From a checkpoint of a small mixture-of-experts model trained on Wikipedia.
Experts: 32 experts in each of 8 layers, 320 GELU neurons an expert, 2 picks a token, a softmax router.
Below are experts of layer 2 (counted from 0) of a mixture-of-experts language model. Rows are named router (the router's row for the expert), down (a neuron's output weights, with its number) and show model dimensions 0-159. Each number is 500 + 25 x the weight over its row's rms, rounded and kept within 0 to 999. Numbers have three digits each.
After each expert's rows: a language model's description of what the expert responds to. This comes from a sample of Wikipedia text that the model never trained on.

# expert 30
router:492448518497502529517489493513489493521531510523526534528495514508525528507479531496468549543460463513504488459479518521469484512513516537482500523491508496507532476465505495473549475457489497514541507516485503468471534507494487505489539506484519513448518495510462481490535522549489484494491478546512469489518522469475529524471510504490538522531451476482503488472449493471486467502536472503475459485500472543473508512485464460503511506472525549532548524511483498468491530512508553
down1:513474500529482514541516510488487521498493482498507497536485521509495450537520498494524521489489461536507519484489542483490479502484482437500474520519481523516448516478530504515484505536486499526520505521509486483513471496480481495537547496461494491500495579509501497482509493487502478516539495513469430524481500460491487484491521496520560501490503522489453502509528545535528547532528476444508527459497494484521549514449519519510487470477498480514441517463515526512499511498540485
down2:504489510542496499521454492524516493508497499535552487473505482548481471508546492490469515471499441533545532484508508527513474479520483457508464496471487501542472483515491496495501521520488521474506554471484481533453524515486494487511471462493488545551480503482475473538481480494524500489558504499442461481506505496543546524500509478481508525521463500491479504517500493528514487495506494436498527477495522479508504532504516498462451517536489515504464504496527482487560500485495462
down3:524516558550525509517530496522495460462503518516487514488539526519494539518486480500479500509506511507513465499548534501505484527467500494505504523457502525508526507537526502508511487476502525523568511547477519477521517516524518559505471494483522467492549486532518504440539486519491491493468491480519488483507482535557459527500531486516505473513556485500491536496516511504478521481547499489489544501504483490512490492533499529470481448507543518517518501476506455552468491518494473
What it handles: Small numbers and pipe separators inside Wikipedia tables of sports standings, election results, and dates: | 2 |, 0, 18.

# expert 3
router:528526471506465517531484481469535466464506544532494512512527490482485474437501506514485488440533524503489464532497484514505521507437527485471486495523502488526455496533512450489517507515497524481482505546464494489547496533496517490524475516493550440479501533461531501517506458523472519488469469498470479456484538511503509511490502508522525462462506499495522465529519489486519491517499539538517514495522536509506499516491526494477483489474523464524484539483523450521505479491501461
down1:468519499537511426492487518501493509510506494497481487529470540487510456475496442522542492510544504524505498474473515487532508479488506486541554453482489489516548546480508485511462480505490498497513504489545537512524511518560526494510475498490522495509506483490528530513506522504504552497461469478519520507490445493483491446464512485488500465479474532512538482471482511525463491464507531528526553511498492497482507521493521536516493522504505492541491501447480505496479516447535511
down2:514513526540552485451497503566475528471448525478474469498521500484501513497486512513534503499518483501509508500501485487505504512542553442576521487491501498493480459493456434505476500541510504548454510477478499542533518505503487522518490531533516538503507475509509491522509493530544496552496489450492479529514500489500512521534493467484523510484536494498510475451500500525467459528535491472514479511486488497507533517476501516485525505478536502524491504491501492520506557517482505
down3:487510494505510534489577473511497481506525499521466451538499498485491497488496497492496500502498473457443476494494519444539451489531505483508512482500533476483510499481513464525474492492508494484557477484455501459475473503460534514438486484496501463481491473492441459455519516499508514442482469539476477511509484484470508496461551507497506495481484532520479529514498481518478479497484510519559506475531508530498520475500470518518447494508500497507502526495504455471516496472510479
What it handles: Second-syllable pieces like om, op, uff, ob after a capital P, F, G in place and personal names: P-om-erania, G-op-alganj, R-uff-i.

# expert 18
router:503460522503452524490519515467537477495507502514514493471540494505481518483550484448515469515549537534460511508491484528511506529517504503538454503489487488465475455462505502498513500486502488458539484479515500473484492508453470512533494513513553501495506498535529475528500485466471534508426508450440520499494481522504505427482487478523449500532530511503502491499497496515481494520515525535485526464514521517475554489501517479520479490488535499500486525509508493534505496487543504
down0:472548485461503483499538492523464516515486530489513519539483517516500524485483531512522481477448511439534526525521499547462543478506460567530509549495505525502473519514530495506496539504539476474523506511498479533525507458493502529547521509476515524512491537480515492490504531508534463492455498510489515469500463534520466549482492533526484513515523511559524519539479502471528506453507512513491489486482472516511524502471464505494490502519503496512502530545491517476480489511481462
down1:474475509520492498447505468526481531475511495530548503489511496478505494541522514466510487458483486463480477493462489483510497552453512492506437510508467481460531483489523503510527521528483499496533475483485513528485502469532476529516485533457507443506479516540503501480460480481464503503483479486517500478519523529509485507501493512478513530452504536490468482508499510485532498534523495478453476499491581554503518498503446492473466533503470550499488462477477499506500532505488480
down2:491519495510500512508541497474533516478501470473558522519507485495476467460489531490512556477522474485509498491476498546517483469475483472484490533489499491522535491485520455492519480503547501475450482518535497456521450476545492476525470534432478500515493524502513486523485529476515493479541515486488496551471527525478521487488506493483456478500473479470484494480493503483480513489504488478485478544480481495486549465545492532504485469466525516508518484419494471499490504515523467
What it handles: Word-internal pieces after a capital B, T, or H in names and words, often ending in -es or -ber: B-aux-ites, B-ight, Bo-ise, b-ones.

# expert 29
router:472493533521488502489495527491517516541478469508489532502461517450501469526495455529479525491456482474486481537517509525537456470456494484488505540499496475530544482506536531470467484508521507516501474491462474523476496477506508492495549448501456512471506488532500513469496499505523531488485511504502505465534522512475534470475520479463540523518538504490494517461505497430473542475492495496524516510499480469490485492521486496468523489487467458546553504524530542524501494495500543
down1:545483512434514486548515463510530540501478486519522483481509567476495522503482507489538503509480511470566477492494492500523481530475529472547476478491492493498541470436482518485519502485490544508504512539505499496495470505470527559514492509516484486468470502475483499539485495498469511488513485513525525453510497490491516500534519486491464525522489468525477509529515474479540527503426524462503512474542480508506521528531489470524484496491461493540476498521511530462505519494492508
down2:493515467508510473475473528492498477451487496503521491493497469501462491493529512553499462420502507514522512481461544478504487511494512494485485508452494484495459474474473495525492506489525521505520517461493449515497512483526507521509503483490512503526470447466458458452429483528501497536509573500539492502514513506495495514476485503507490517501514538537481543509506503530501493485520483533509497487459563504515513525524526461484534496524480497494524453489506469489480551520505485
down3:478514485530519514498489512489495465488516512533491556502459508507497526501484524518450477499537500492501476507534504509504476507523528506543443532494528481497512480505506455490528475502480476544512452499494467531509505518488506471479526450503497535550500489525431445498471491510497520510508491464519514488512513494488453504470551457474492506503539450485491477510508474541482517484488485529491532494514540435494531497481487498509536487536521511475532463500431514493506521500517492
What it handles: Pipe separators between cells in tables of results, matches and filmographies, plus semicolons separating list items.

# expert 22
router:479480524463515498504530517475503520502518485492521508502511480516531485490482525498473532534485515465512483451485467529526474470512492488542524547506495507523550511494480527482491486513463495521497485519527514488524513524481522479487498438471464518506480509534495473506554478479527467521534485512488494536556467488516477486498502501525498498485505497548496506485540524440449511515527469514456477511473481517495482492542451511494547483496481525468460436502491508469492537514465544
down0:479495508500519485483494474530506470488523502507490461461477493466505499493492471501525506502529493488482495503529501523502487537464492472498483491500496558522496521539516505507542514495502489496466521476504527490485507504498432518496476496520564476515457479450497491482464489503544467473546535495518515487465468489469487522520511500487478512518511506422520532513475514488454529450512564543511508470557519500498514483483461522497457481506455494507458477483480497507450479520491526
down1:490480467476517480523482498507546487476486486514525485496493554527493523491523500513539519509492497518472467458438511479515504461479558471492478464496472459479486496535542503511546517510517537486565536494494532461498472499496484465516493556515486497454524500491502521490486491506507517498455520476538466477482489505458519560516478474483520503517496518515496461499471456485502523494477485520492498513493498500471467532486471486548473531531540534531527533505505534520510509482496477
down2:508474527554524470490501470479511476515520506539514497464506462492491506508514507498486516477474510479538514501511543481536525503506507522529517479497472504501545499460471544497482467515493494534490499504535507510479522495505486483482458509547483530462503528466442524528494486514494502503476562498500509524542469566498506484510486497481475510455458514505505513484437481549529518443492535529511477496484509505515475493488529504465491491474502541476542554462506491460482507458489489
What it handles: Content words for institutions, professions and fields after articles or adjectives, such as public, medical, research, law, government, death.

# expert 25
router:469501476490504520497538536470477491527513471530488540489492514497502469458501485527524439501469512539508471497481460489539503511517485516490494486540491512511488462481523519522486486507492487485536510485514496507515462514494546503518456480470538546516520487511493506491486512479515495474502551491520502521522490478494477526474504504516528537486472533532516540543499479527550521422492458504466453537490465537500494506485495485504482535482472531541510497528469478477510490478426523
down0:479510501452520542519516460525507494517534458519518550467511533493506475500481525490481541505454458467499493474475497518546475520508468483496492537461480517532503517496519548501484505504487478481480515530520484514484495505562518500480510520471498538532456512462493496519476491512514459498526461525538520507485505518512505507437482509471530480469534529467511472536495495471473475528455472472537475481484514478464464476489487505493550502522448481469503502510494520529516523479506483
down1:453496502543467525475526486531489461534494490510464497512506478453505522474501488480482522530518538493527503487478492509533507500519511536504520485507542502435474468472505497535480518472505465449497548477463525464496460506459528480509460480513499528496461511511488500484492493511452523524503469504515507506522482457511501487507477518521462510477481490463513525508482499514451442473499566487523537467546501519479497460476557514508497524511493514536504489475512481478481485503481529
down2:483529484407504516521549475499496503510492481516461511496475520514499542524480503513508484469512500520518489521501539489513499478453545502491523496493495494547529483498493518486521486507525561504467536529528467463485482499478547475462487504445500496529507547492461478463550474510504440509515496502493517524519502513519498513504500530501508488472455515460489504497517481514489497511484477545499532485435474471474494502538533505443540499491508506537482497548506503508499507530498500
What it handles: Pronouns, possessives, numerals and quantifiers like he, his, its, one, two, most, not, plus the piece "i" inside words.

# expert 28
router:470494532474519517475478510511486473540481498487541521439439505510510515491466533542513533508469420511515498509526514505520492504513513518527547481478529493513542454495513517448504518540495535494520476501523511443495494482508517468505468458504481487467500519552498487462528521498546468505523527507499493527517543519511490525517520480538536517516490472494527506481511523500440476530503467492499481519483466493493458520494494497510517507498507469540501481472453507491483522506510535
down0:545513501494518481492482474448503500462491467470528498516515527531513508495462496520501484477486451467464511482466519490503463496445494538537479482475538466499478475482517510481502500474475463508493520485495511516522507497518535554515490480481473511535479459489444479490544476491506501494539513465473511499495464524523509501528489491480547531493495568478500491487505518537502529492507505497475484529522468481572493491478495537500478521438469468474529506505493487514487462462484535
down1:491495493535485468496474497485508537513428511493501474506476508463504494515490546526508474509488501505524464518488485509496478561480476484516484510507485570487470501508513488459509514521503524446510521497485566521523542534475502448503467489544543500448520502529485535496471515517520535501502509532490483519540504496498491488483522509511483468496538510528472490547497500468496509547524498519484520454496492557459511463499472440515496515502533511491512521509527501472510533501537490
down2:471480501480497515534521511511507495472452534509494484505522482484508522525522469418528492469491516517518455504497518479483498502470507472519517472483464501502475541522506505489516531508521491517449517557542511493509508469499473508507555545489552499554545513506466461508477478516498512475533523486526472500492530466495415482462499505522512502511468498506506512500488470515526522511507491508462502494550518465471503528490453521557517495523483454507510519485489479497477506487486501
What it handles: Forms of "be" and articles after copular verbs, such as "become a", "was", "is", "an", "been", "being".

# expert 0
router:489488492514478495453478480480482490492536539469526484487545489500516452501520510490466475490501536546523483494532485490502522511512510516501482476508487515523508489468498525553509490479480522506513480500464565513503501509446462505511486509533505448478524432512485520499525490530518451481501499507503485502492511490486490494461473527493507462504513547490482552565511524529481533498544528475432520490512526463459536494515518461498494534489487483466511519542478498522510487526532486
down0:470536522470502472504546508512506498469537499494488478513475504520501485498521499532454506486472521470470482532499493478530484489536511501527478535493481487552538510512483515459477468515464496498530462500452471514483522482486546486487494509519524473474476491509470491505489507515503506496465497537488505480495513502480503515482498461524450526497486522557493529462471556457505504439423492504527489509508551514504522505499544559513537473489488526470463502487465512518488526513533507
down1:542542470528538447502473531513505489515508480532520498535501521500501502486497508534485479511501468521528497488486481471502466470474526495480497536510527544529508465502510506504478525513465444485463518532533502518492514482504500476536491485499468496459513504490538544573505518510556492472565535473488496470542525529509541470494479487482495480477478487470499551517556531484477476514497469488501521459478505505534469515472472500493477511517531512495487477460481521507530494485516517
down2:498479486501515560506494505514465482486519496500476509500503500524469538478515525497455482529503527469508484476492460560518485512492515497476490523494482506470513509489465475488515470494532504497482504514567551486467479493514478497477493537465544505541490449515538487514506492467518538500567469494514515534532492517508462490525509485492472445505476531477505492537457524493511463476506500535495446545540477442461511532510481506506518498478522499481498483523490491515555506491513476
What it handles: Mid-word pieces ending in a vowel plus consonant-e or -a, often after an initial capital in names: M-acy, Kr-ish-na, Um-ze, spok-es.

# expert 26
router:530518512503508413522476501516535515485504523511493499518564465504491491490496504493513467538527497543480518555476445486440499473492487468450477469508509508526474504503489493554532504517511504483478511455506451497515539503508491522502503499499502494527492494459524537505494510525507466481493496512462512506501474493519481550458487477508496511505492524482529518559502505500471522490482496496456534481495521492525528459506543458531463522492502487485544500448519527523499487463497520
down0:521502511510505501469521490509519479508532497511493484510497495521481562476533499495489519512483495526518514475526521544491513496497524516512546494466504480506501533483484487511481513516495493558521531469490497497490526507512544507531501526516491509493485475540506498507535519479501470477511463472476505532503477468480524519554454497538518451472544474452545505495540515521442476516511481489492537471494535435474494511475522479442525469505515510492488506559453480512549530549498512
down1:483496495488502456471505519469505518489515492510479499499523483511499513491518496541495514462469514478453465502505491457470528481510470489453480503506495451480504500493481532480529526507529529460492476480465484488488483454462499500488480495496497476465501521532437530452515449521476439470500490516534468515518456473497511514498539448540512541486536535478551518521468461501486480512493449459517494520522501498508502470484506492509487465554481486515509482542485526483520489472511481
down2:498565469527510454526503541485529536515469525551487472503485519498532509508457494514474490511534489543485497546512512498524489516475464506493502479501497503460503478482496435519491459517506525498495486502477515488461465527507562474462495469538547503507487465476455548495475514486494542505504504521507499518502528479501519537477509463527477515450500485536504490478519508535522490481492471489524536507504520513554501487516490525518537462523486479480468478468477510524489448513505504
What it handles: Single letters or short pieces like p, h, is, ph inside uncommon words: chiseled, intrepidity, enthusiasts, Temples.

# expert 27
router:481505511496498518486461485479499481472482475483506465507469485470452521498530508491496480498493501470429511471515483461535502499500503510504502510493524491497544536543520492464464455471505485501463504522431524500519447530497530539447500524474506508512537539519517533535531487517534477554520458501514488498512519493506499483492508478508527511498512494506530538526506499490515476517503459519538501487480542507480474546504509531507501494540489574477482461489512470493484483514515555
down0:499505529466531498500498441512478513500515496518484478498517504495497537491502495464542478542496512561477466549463505516540509517458518504499529511493524499502546490524467485508525467494558460459479493513486499481477497511503458513511427482569493474462477496498490522481496505456532493477520533505534534500500520461507517467473519481495528521495495480514484474492479467527486499490470479540565482461513456496473503500523497523502489491521503502490488477504521453500552498528488498
down1:449455510484469462492511538541475494523468468469502493492471488493545497474521536504499472510465506493468486512450480530493569520527514517492493497462501471510499500483501481505530496523511510460441504511429503509503476497524465463505494499515484519471470501496513491494487467486521500482525510506501455523524507514467501464509482501483496541480490460437472453535527468518521465513515572466449492534507513487511488501514481462500489531511510502509520480494464503526525505496518485
down2:485477465477475528481520518503502513486527493498530525457466536482516507487523542486523508494517535515474506516538502458534487486517486483533503536540504517477507523483490523449510472492444560511504508504452481489499548457509474530504519536467527517515478547525508460491569489491522539500507480500505458482473493515505528531483522514422512509476523492447522505480470502478500478503505506498500536494499499486472516523505534474513441500496502508473496495478533504465492512449490496
What it handles: Person-related words: first names like John and Robert, kinship terms like father and son, titles like General, and the -man ending.

# expert 7
router:536505473524504505514488452522470539502503491473493490495483509527411526501515502482549520482530514496468509501530493496455469474504482511524476490483510513459472500532468493508489497472512503503497427509510510506480448526514478518489520513529544516544543521482496449502547557492479520473506521514495510501500526507497528521547493494515436529469516474519479506480503438502470467501506500479483522474507473469510535486467534526510515509509506509492496491536509489524519528507514450
down0:547478480501535493492443499530485487491441495474493543495493534513470504459474501524516507498489517491492467465551522512442511524492513541485501469467532509474520461489522467514505540499516478475496492467507518502524455491512460518502474571548476513504527551503526508520508493462517519490509477487469548487499477530522513506528493492473483550500493488503514535503547497475481480491463523500505540481512458462523448480472483483535526502465533493514532501500491517499490495494504493
down1:512483497508498493524502481458435446529533525474474512538494498513478554458516552515463505538482490512492507576473505506473489515511524490500502511491554496482486528478508509515530488507516507512470520505503493494493482529542514470506521506514457509513547488481492529502493508519525548536501476523467512484466503563518477529527530486514480505495476500502510517498482497506528523541554487482496450469512488533486459502520491471524504497511488450470513501416490474490494495506502491
down2:540485500540439483490503514491524486533485527462548477482484490517482495490464460496515508507501506529509461494488464533506518507496501492447499494503473504534478478510470529461497501521504514504459485495507510520495504510470466556480465500549475497537494537501521485523500494529522453524518495469496453452468527486507444505491544466498499489495490501544487508463493479491529507493478503500514482453511466495536540491489512493513471475492480483514507530501511446548522469505577471
What it handles: Word-final pieces of names, often German, Slavic or Scandinavian, especially in tables, such as Stuttg-art, Düsseld-or-f, -ski, -berg, -son.

# expert 12
router:522515534517511548484512511509508490498507488562451460504453517507544483505489518529555519519470468499488503479485515501525533468529494529506488526478513544522476539493515486477500507484495489470491513492470545515497521479472497471480518446524525465473481504503511463494490493500498513499507508512494441517514444495488491505516488501501542499501505535533489514485493492473456537528515449473485449550499505482525525560579462488479480518514501498518474496496454503463504476491506516
down0:489558528486476529524516479453522442508485500539537505435494544479483520498503502506480487484509485518508524467461517504514517506473485522530507463511477505500528542502485495538475495464469516490534530465511503511544480545473477474525489480475488480506487533536477468502493515500513516507497514495483446509460504539499493496473480502535520502513447502527467532460510545456494456530518544484486457518499522509533490450513491478527497490521486488492483497546485508523500497542464505
down1:520465461478508493541517463483509489524528541478504493453492516463527512524483509485500495476507473474477511502536500537479485496488532524458522509486515540520516449492485554489493479505450493496528493551530486521472547441482493451520433499470493527536480507535489519496474522459481502523496492494452495496492470472500455516484496502501485517521523508509481523528499534484519495526460536488529485524505500485520517528497470508472539525522486517503510504465496482575467480497496523
down2:478525505542500534503514489519475484490475520526476478524518498492537464479438486489499460504465522506522504514558499489475503508522516491527489492543492486534500507443544472507501554500507460455488527510539475523458485502506519504460471480448493498475475467499524475431525484493549489486498483466558459518512507502491504499504484509495499543546529501494461483485514484486527462515478519518504495489534510533470478511486490513492502489507494511543492478510509507513542444521547502
What it handles: Common nouns after the or a, naming units or categories: season, name, film, team, time, part, series, date.

# expert 13
router:508494535509510480487494499462500477495435500463526474502448496531547478486482528486473534504442500477532501484522496500496520489506522458506532524486483503512507530501513506510550537522528498532499512485536451491517465513515523432463479508492504481500490468519464498522473529501529516496540474526495514528524492502495515435460514510494540473509504497513496469489467524493467483527501476449507505492510513525463487508558538475515475495480531540539521502489450502508513522487534538
down0:522490473475501514522544513511500489480494556505506476493532479469486507518484558485494524485486497473531508503510492515507503556549520499467488512475524504492519466487472537519480483482485479501549495512520500506500523510499560549493534473490506493516523455561520491522518483482479474535485494548460524485481504522481492475480481507478495485490524489478471501488519519513510467500536502495536479548516505533533532475537473480533510497479478527543521512532496518440521416529487495
down1:514436506509504492522530510526532462495502497511536484516451490522470524498493440442484511483483477496491522483512490518542547487470498510532510535561457508544488485536507476519455477492502537531550459488497500530508466492477481470463525530470500463492506489488478505471506515505509478512507522543520520505501515480490483485519460532523511487489487496509506471490479500449480466507484475444513521485485460532542505505521489463485541515509483493490510541499495524495489525451530476
down2:512531530497503466516510504480481509493513500494488450482527503569511500514502507518511494516517514497521495476466458477510459491486470496519518513531500471492486507527537501559486561504539520491483528450507500479499511521491545465509542484474500488509547491513508508486446538499449483504481454506486484506484487498512547527517542545489511478503495485466492532492478539524498454521546482525486522528477456497460548515514510501556528507477471534485539504513501511516514535517479529
What it handles: Opening quotation marks, parentheses and dollar signs that begin quoted or bracketed material, such as "astounding", (W-DF), (196-8), $\mathbb.

# expert 9
router:481483468495520493496486510518481547434505475463519551514554541482488493509519499502490488463484518543494505484472513519487484504516492488488454478491484477467490521502505526530471488483456488523571457511502535502509491514494481520498499505544453549505534536501504492483530500509525447511519501447542504494515479498524501464471481499485476478528511518497485487510478475494529465509495519515572453513511519466513537525500490497510514514508510558458490533519504495490510547508457479
down0:526532487486518529456501526522527513510514502521482508500509538545466538463491513522501491495505479462483477490509495512521469433484504515509478502502541537540518499450480482528505495496541480483475549492473501522486464509504513474501499495543517506504488477485500466584478475499483551529443474532494489503500494531457516522495511499531478489482499512514471523455532527522464504513484500495473465543534495506506555471513530495531505526529550508492502519517504454491522522463507498
down1:480505494495491510515524470543489492506510492496525480448511505519513515509505475504478480480484534509455514560496494467514454486538504491487507492517508448489510494463465469510497528419444555528519559463538484476501513537485531498473471508496509547492484460524577525508532505511522487512501481473546544523468499521521484488496497465504510509491439501489528519442457515519499484499497499491493530506475520473499507525493522517490508510515514504482518495490479492537480480517509493
down2:472532523507524519462458521497486492545505566511519548527537458497485513505471547489518535501523468468515507494488500487495472498496498475544504489520510477474529487467504493495537551488492461481525483494517502531529509477522515478520559487489515533517506446527485484527510505459470487469489475496522444524541520482482509488472512504553550513477491484486506467477527547481508511533485517511485520564490476474524517514475483458491516495483484508512518504487471488511558521505503488
What it handles: Endings and words in country, state, and nationality names, mostly ending in -a or -ia: Can-ada, Tennessee, Belarus-ian, Anamb-ra, United States.

# expert 14
router:475466495472527486546542509514508478508501536460484518502486526518512510530480528477496520524483463482526491473498514513553492537497485522507529500461491522502515507490503462462478511488456483515513522502537517452480485521474505506511488442467490456460556494499504495475480472472471559518467507533491480502453503463525542517479483511505525526517501529543490463465527524512466483509520448517494509498487479506522512569492489475467524489495507506538504505503501553470514546492521509
down1:470521531436504486509465505476491472521468510503486519505502492505520511479516513511448521475515525506488553520445481506453476459441518468541521520532510502515485509522500505494536473523538495514457488515494515469517497528533522501465522480499451495473512440498482513498469485515446518523529521492543502466465469547493502473524505479542533481475496515483494471506503513521493487486525482499490504479463484540507510524457540508521485461497496486491491468488521476497441507513478458
down2:535482441480495477500489534492506445458529481526464499498494502454472478479472534504487438485497485554490479490462466473520489502527497484534481534502488474512464473472480534484496521483469476561517521505474517484466490542513503469506477499521504507511471520492487491513455529491449527485505479530485507508520462514466551540476491465504487518456531480499529475477473448518507460499495499525498502476497492491500481542516533522498489497550464482494490492496538500507516516464526512
down3:481460496493479470494511486486505502494488484480522509545502512485520494491482539483529491512493509508531454485480495495477505477474525537526530519489460486505514491507458543481432485535484492521532518499533513512497490480510522506466491489506510501521518491519498568531511485509483448492476483491509474482495517517513548512497514470558454483461499502476463504478467510463488471496479486525526507559493471484513515471434503475542510529534479525484519442505494498442488501555484455
What it handles: Decimal fractions like .8 or .4 after digits in statistics and climate tables, plus units (kg, m) and score parts.

# expert 4
router:475495510484528488545468514513493518490478543498502486520499535519468536487477493522524561525486480479491493449483512491558493475542480483510547498487478472490516507505466484475528466492476495483544509486530558462517479513527465504483470485489490499446526509496490497516560534484454508515523535470504483487536479511528502527520481467492520514498530465520511508472488471474491473500490518521502495503486464526482526530529465475468494494504474516554495512577520495464488506498474471
down0:485457484501508535498465531520521486472545477517480534478507515458531467507522504489500482521429505477511477492496492523510454542535478511521470466490519485488489469488503517478560497473469472513527484518510504513527514464490473487492529522489517524514481485531456502492478443532470526486501479491511514450493520480478459490488508448535506524442517494501534487557518474550512544533494526496490487484505521501496555511510508486500509449467521492515536494488497536519522515492518499
down1:543476501506477474505460493537495508528533494500533493549501476495481537483522535499504469441499502509448474499511468524492541519510539491480500512508470555532507518531541482475474525484497528503541485489475552491508521503446482492499538459531485496487489501509480496503518522512500435501482519499495514493501500499521542478520468463511532561461503476509502479515460472508466524508496560479545506512513506529494470495457474459502530523474490474496497497464509463491513485502535516
down2:556489483538512494471487499484503509498459517492537539517499478553499500481503522522517504439505487497458498483488533454493444541485514501501507507505499476491516477529469516442498500475472453509543449472503479533494538514491464509525521504543514519530459494512535500469503466469501464521471496502502533523508476491487481527487508451525528471484503461473498454516496499498464504464504486493455486487498515505561515523478447524493513513485486508510541524532495476505482528474495465
What it handles: Prepositions and verbs in sports biographies about clubs and matches, such as "signed for", "played as", "won", "debut", "started his career at".

# expert 16
router:522491513475535506500510483476477478522489471537489509451452500500510474536476515528515520548488495470537520507495516490543472493504519534507528533499503463518548500468519517495466505492518510500514518494523538492501514506533539478497528472471507476521499487532516491462511494526517490500515486521514548521517485501522479495465506516486540525501523526525498450470511489496417447496475463443494502488498474533478461490534489505498543521463491542534491522495476507451478493519441530
down0:485504547561463493508507499502487505490478522461517498480491463472536504480463502492473486519482487531535497517509505524557466446525494486459518493511501506500504509464545501487478510511533520489471509551478516479499480505440476509504499527515495492521478511557512491475499491510541471583505491471462491490491496464528551489497462473507504503529533491493520537532475505490491493532490466475530542479540507491454545513499487521539500497518507491515469499470503490485462524508452514
down1:509451511491544477515475507554515512493525520496533482503493493500505485494520505555516460485514543502454470499496508519480493506542453485510522466488507492517474489520462491482531488486484502465507533516492518507546504547527491484521512504501473497468514507547505472516536456508530480522486452525503530517556516538520432532488544483454484490502480483497510550514495465465527483455503486504450458497509480502512485519474518490514523528442501490514528473491481510518506527497527529
down2:502489474524495492496445466501539482464495509480470473556533471533461525458465504492473548516488513508513485460459475518512518523514509521468518499506517506475514571516513505527484548488511496489505476487467502561504491540493494487504501538471488506514487544524480505496535464530520447537499493513520507500508490529497517514519524540463507513484522492504500468488551485501480475520465512511494488531500496494472530486522490509528556491489542456542535523551464515497495488527506486
What it handles: Commas and clause-opening words such as that, which, who, when, This, especially "apparent that" or "announced that".

# expert 2
router:485512531516552532499530508482512487522461477521521537489472476528471507496467524530481495497446500526495495527480541503530477458466533493520539524497472496498525526508481478459510539515482505511518504505488535492471540494512508485473507513531504544467451525474491500475494501467451527505514451479479522544493509463528461526463534544489512519513518527509459516505501548501461475493556520494490461470494469508479511533527507455512504498469495517483518456482465529519513473498492500
down0:468493487484500476511534509472529483480498471489467512466495491543476495508507534510506493461489482474547537544502472494472483482503498526529534451512515501560539504491514507489525505538452497476486470499465470518520546468485510524520564474525489470505528470481487510491435541525501524528524539480487533519528512508490498499545511557536478498522512514514496525465515514504494535494504477476483461490526496481484527504477513492471508447498503475502521505530470493526540451513522519
down1:504485446481516491491525534481475496498461462513489492515469463507540491488527465481474447510514544517523508540488501514531462492484522529525445483522476482503516501477468502477487479498523512510493508537479466485498527457484482506480486480512462493509578537518465487508517516501557488530480539504459526458485513483501515478503527510451490497488512504530505553496526447478477487521510472511457526488486479504525484536521483484507454530480533506541489499489500518514506481541476469
down2:452477453512538537524526509472451497481507514478489507475508448486496510464517459508520500487474456500500489527485533513491477517534499512485520500502513467488487508507503468485514473491525479512523506458466471506495515511527509520505525545463510515508485536468489465506503457453481481507540514511506491497538534495481484477508475503499488479522448538461497495489513475493469503515546515493495460501515558504510503426472566520470454498467499480433479466526516520507508493487507504
What it handles: Sentence-final periods, line breaks and closing == or === heading markers, plus periods fused to word endings like s., es., ")."

# expert 31
router:555454476503479469468514444536515525481510501490490482505524490523470538505519458487539487497514547504509502462457500494488524474511486488471480480514514512490515492530492531512485531496510473501479518456518479474483485475503460520508519528530509489555520481493494543537477551526516519528462497569545539478485530500498497509533485488491442520464501479482493494520526538475470533476530450497494540522493492514498483497475493518505473494521483470516510477456512475508463482457501481
down0:508493510477511469513487492487525488508546515487535512579534519478496550466551522501498501536508489471512472500471485503496503523500542482483486526462512531493473498461532498499493493463521473489454526465481504549535495476505534516508501502539485467530495453472504515500484562549496492466494488515525516524514484481510508517533523529501469487536474470514497483486531466522559514535531504488508480531529486465519520504507485512480541529502527477461493514460510472468473533466512523
down1:507471452452474453462525498535536475510532502531543538508480511480526493496476492497488496508547497532505501471420479495522476488504488521439518480517515490480498479521500484500467515533510516519444506541508489480504533508475535493514538532512521489516453480471450495499511489478497459526489534522468527528470537495495514459524515441482489537474495497529488480518476488452505488535496458470496480484511520505509513490511497489533481469498454518491468523491475509507510512530491505
down2:521528534519458509518495510510477525526481517504495531480517506517452515505491530491514506484494507480458512440473465482492490442474495470519512520480482514476508475502477485510480538526483498507521497526536478529493554477482475525472496483549478492507467529537498553512489421481473494484512484498491484502494487485519595546459518506456505511501510455510478541489520549513506540518508485480485501490488481468493472461480530503493507493548493484522504502476464484519504522501518514
What it handles: Single consonants or consonant clusters inside split proper names, such as Wal-k-er, Thanks-g-iving, Wood-b-ridge, Ever-est.

# expert 23
router:494501525502503479463470506516514505513532491511452468490519511494497516526519480505443519510522519454497488523551462520475549462508497466543496522484491541504505475478470485511539467561518534500479508493525479553493472478515486477545485477474483461499482514461510517506500544506435506480454509531480529482547533500517518486539464481473528458498472496478498511478464491519534481503483506493476511501514509501516468483525516483485465506500532495476540522543516530465480502541489492
down0:494507485428513516511501526539510471521440516494558509521504536506510488458528530462496486499454517498506457500501467510510522486453522486500468509514513496476473524493495517507482446484444498517495510495516496508504506514484533494484513497474483527501497527491480487491481551525543472507508505489472524511479540474537516534469484407530497510461529495499500513485504496469486495523503468522474491468523490442488524507516537510541496496477510507473529539518527481487500433503513506
down1:484491501498508515491485509481512501512528508465446505520488509530462476507467535544549517516536537482534500527517509476490495569501531535499520502479492532514473495485494487491518522486497508480449484432493534532534499504546543502517475491488488511501497468492468470497518523536485489489542449502541494503556477464481517502543507471526512497508492502513518497516511512494495502428473518495533483502467484507483503463471484508477488537523527506527494481489505478535486566541486459
down2:532503464491503509511460521515515500537472454482517518520529483508518507500515509482482473475531529510546513533503491476477501517492530546473428475471499453459518501518555470541570479494494444535475513559511496519495502481467488486472493540510447506484497519522510504479516504492499494529494550488510533499470487515505487524472533488486478480482494521519501473515548494491481553525499551453538498491499515509484514495472506540473492469500533504489479509515489507482480497493536477
What it handles: Verb endings -ed, -ing, -s and past participles or particles after was/is/be, such as used, found, out, up.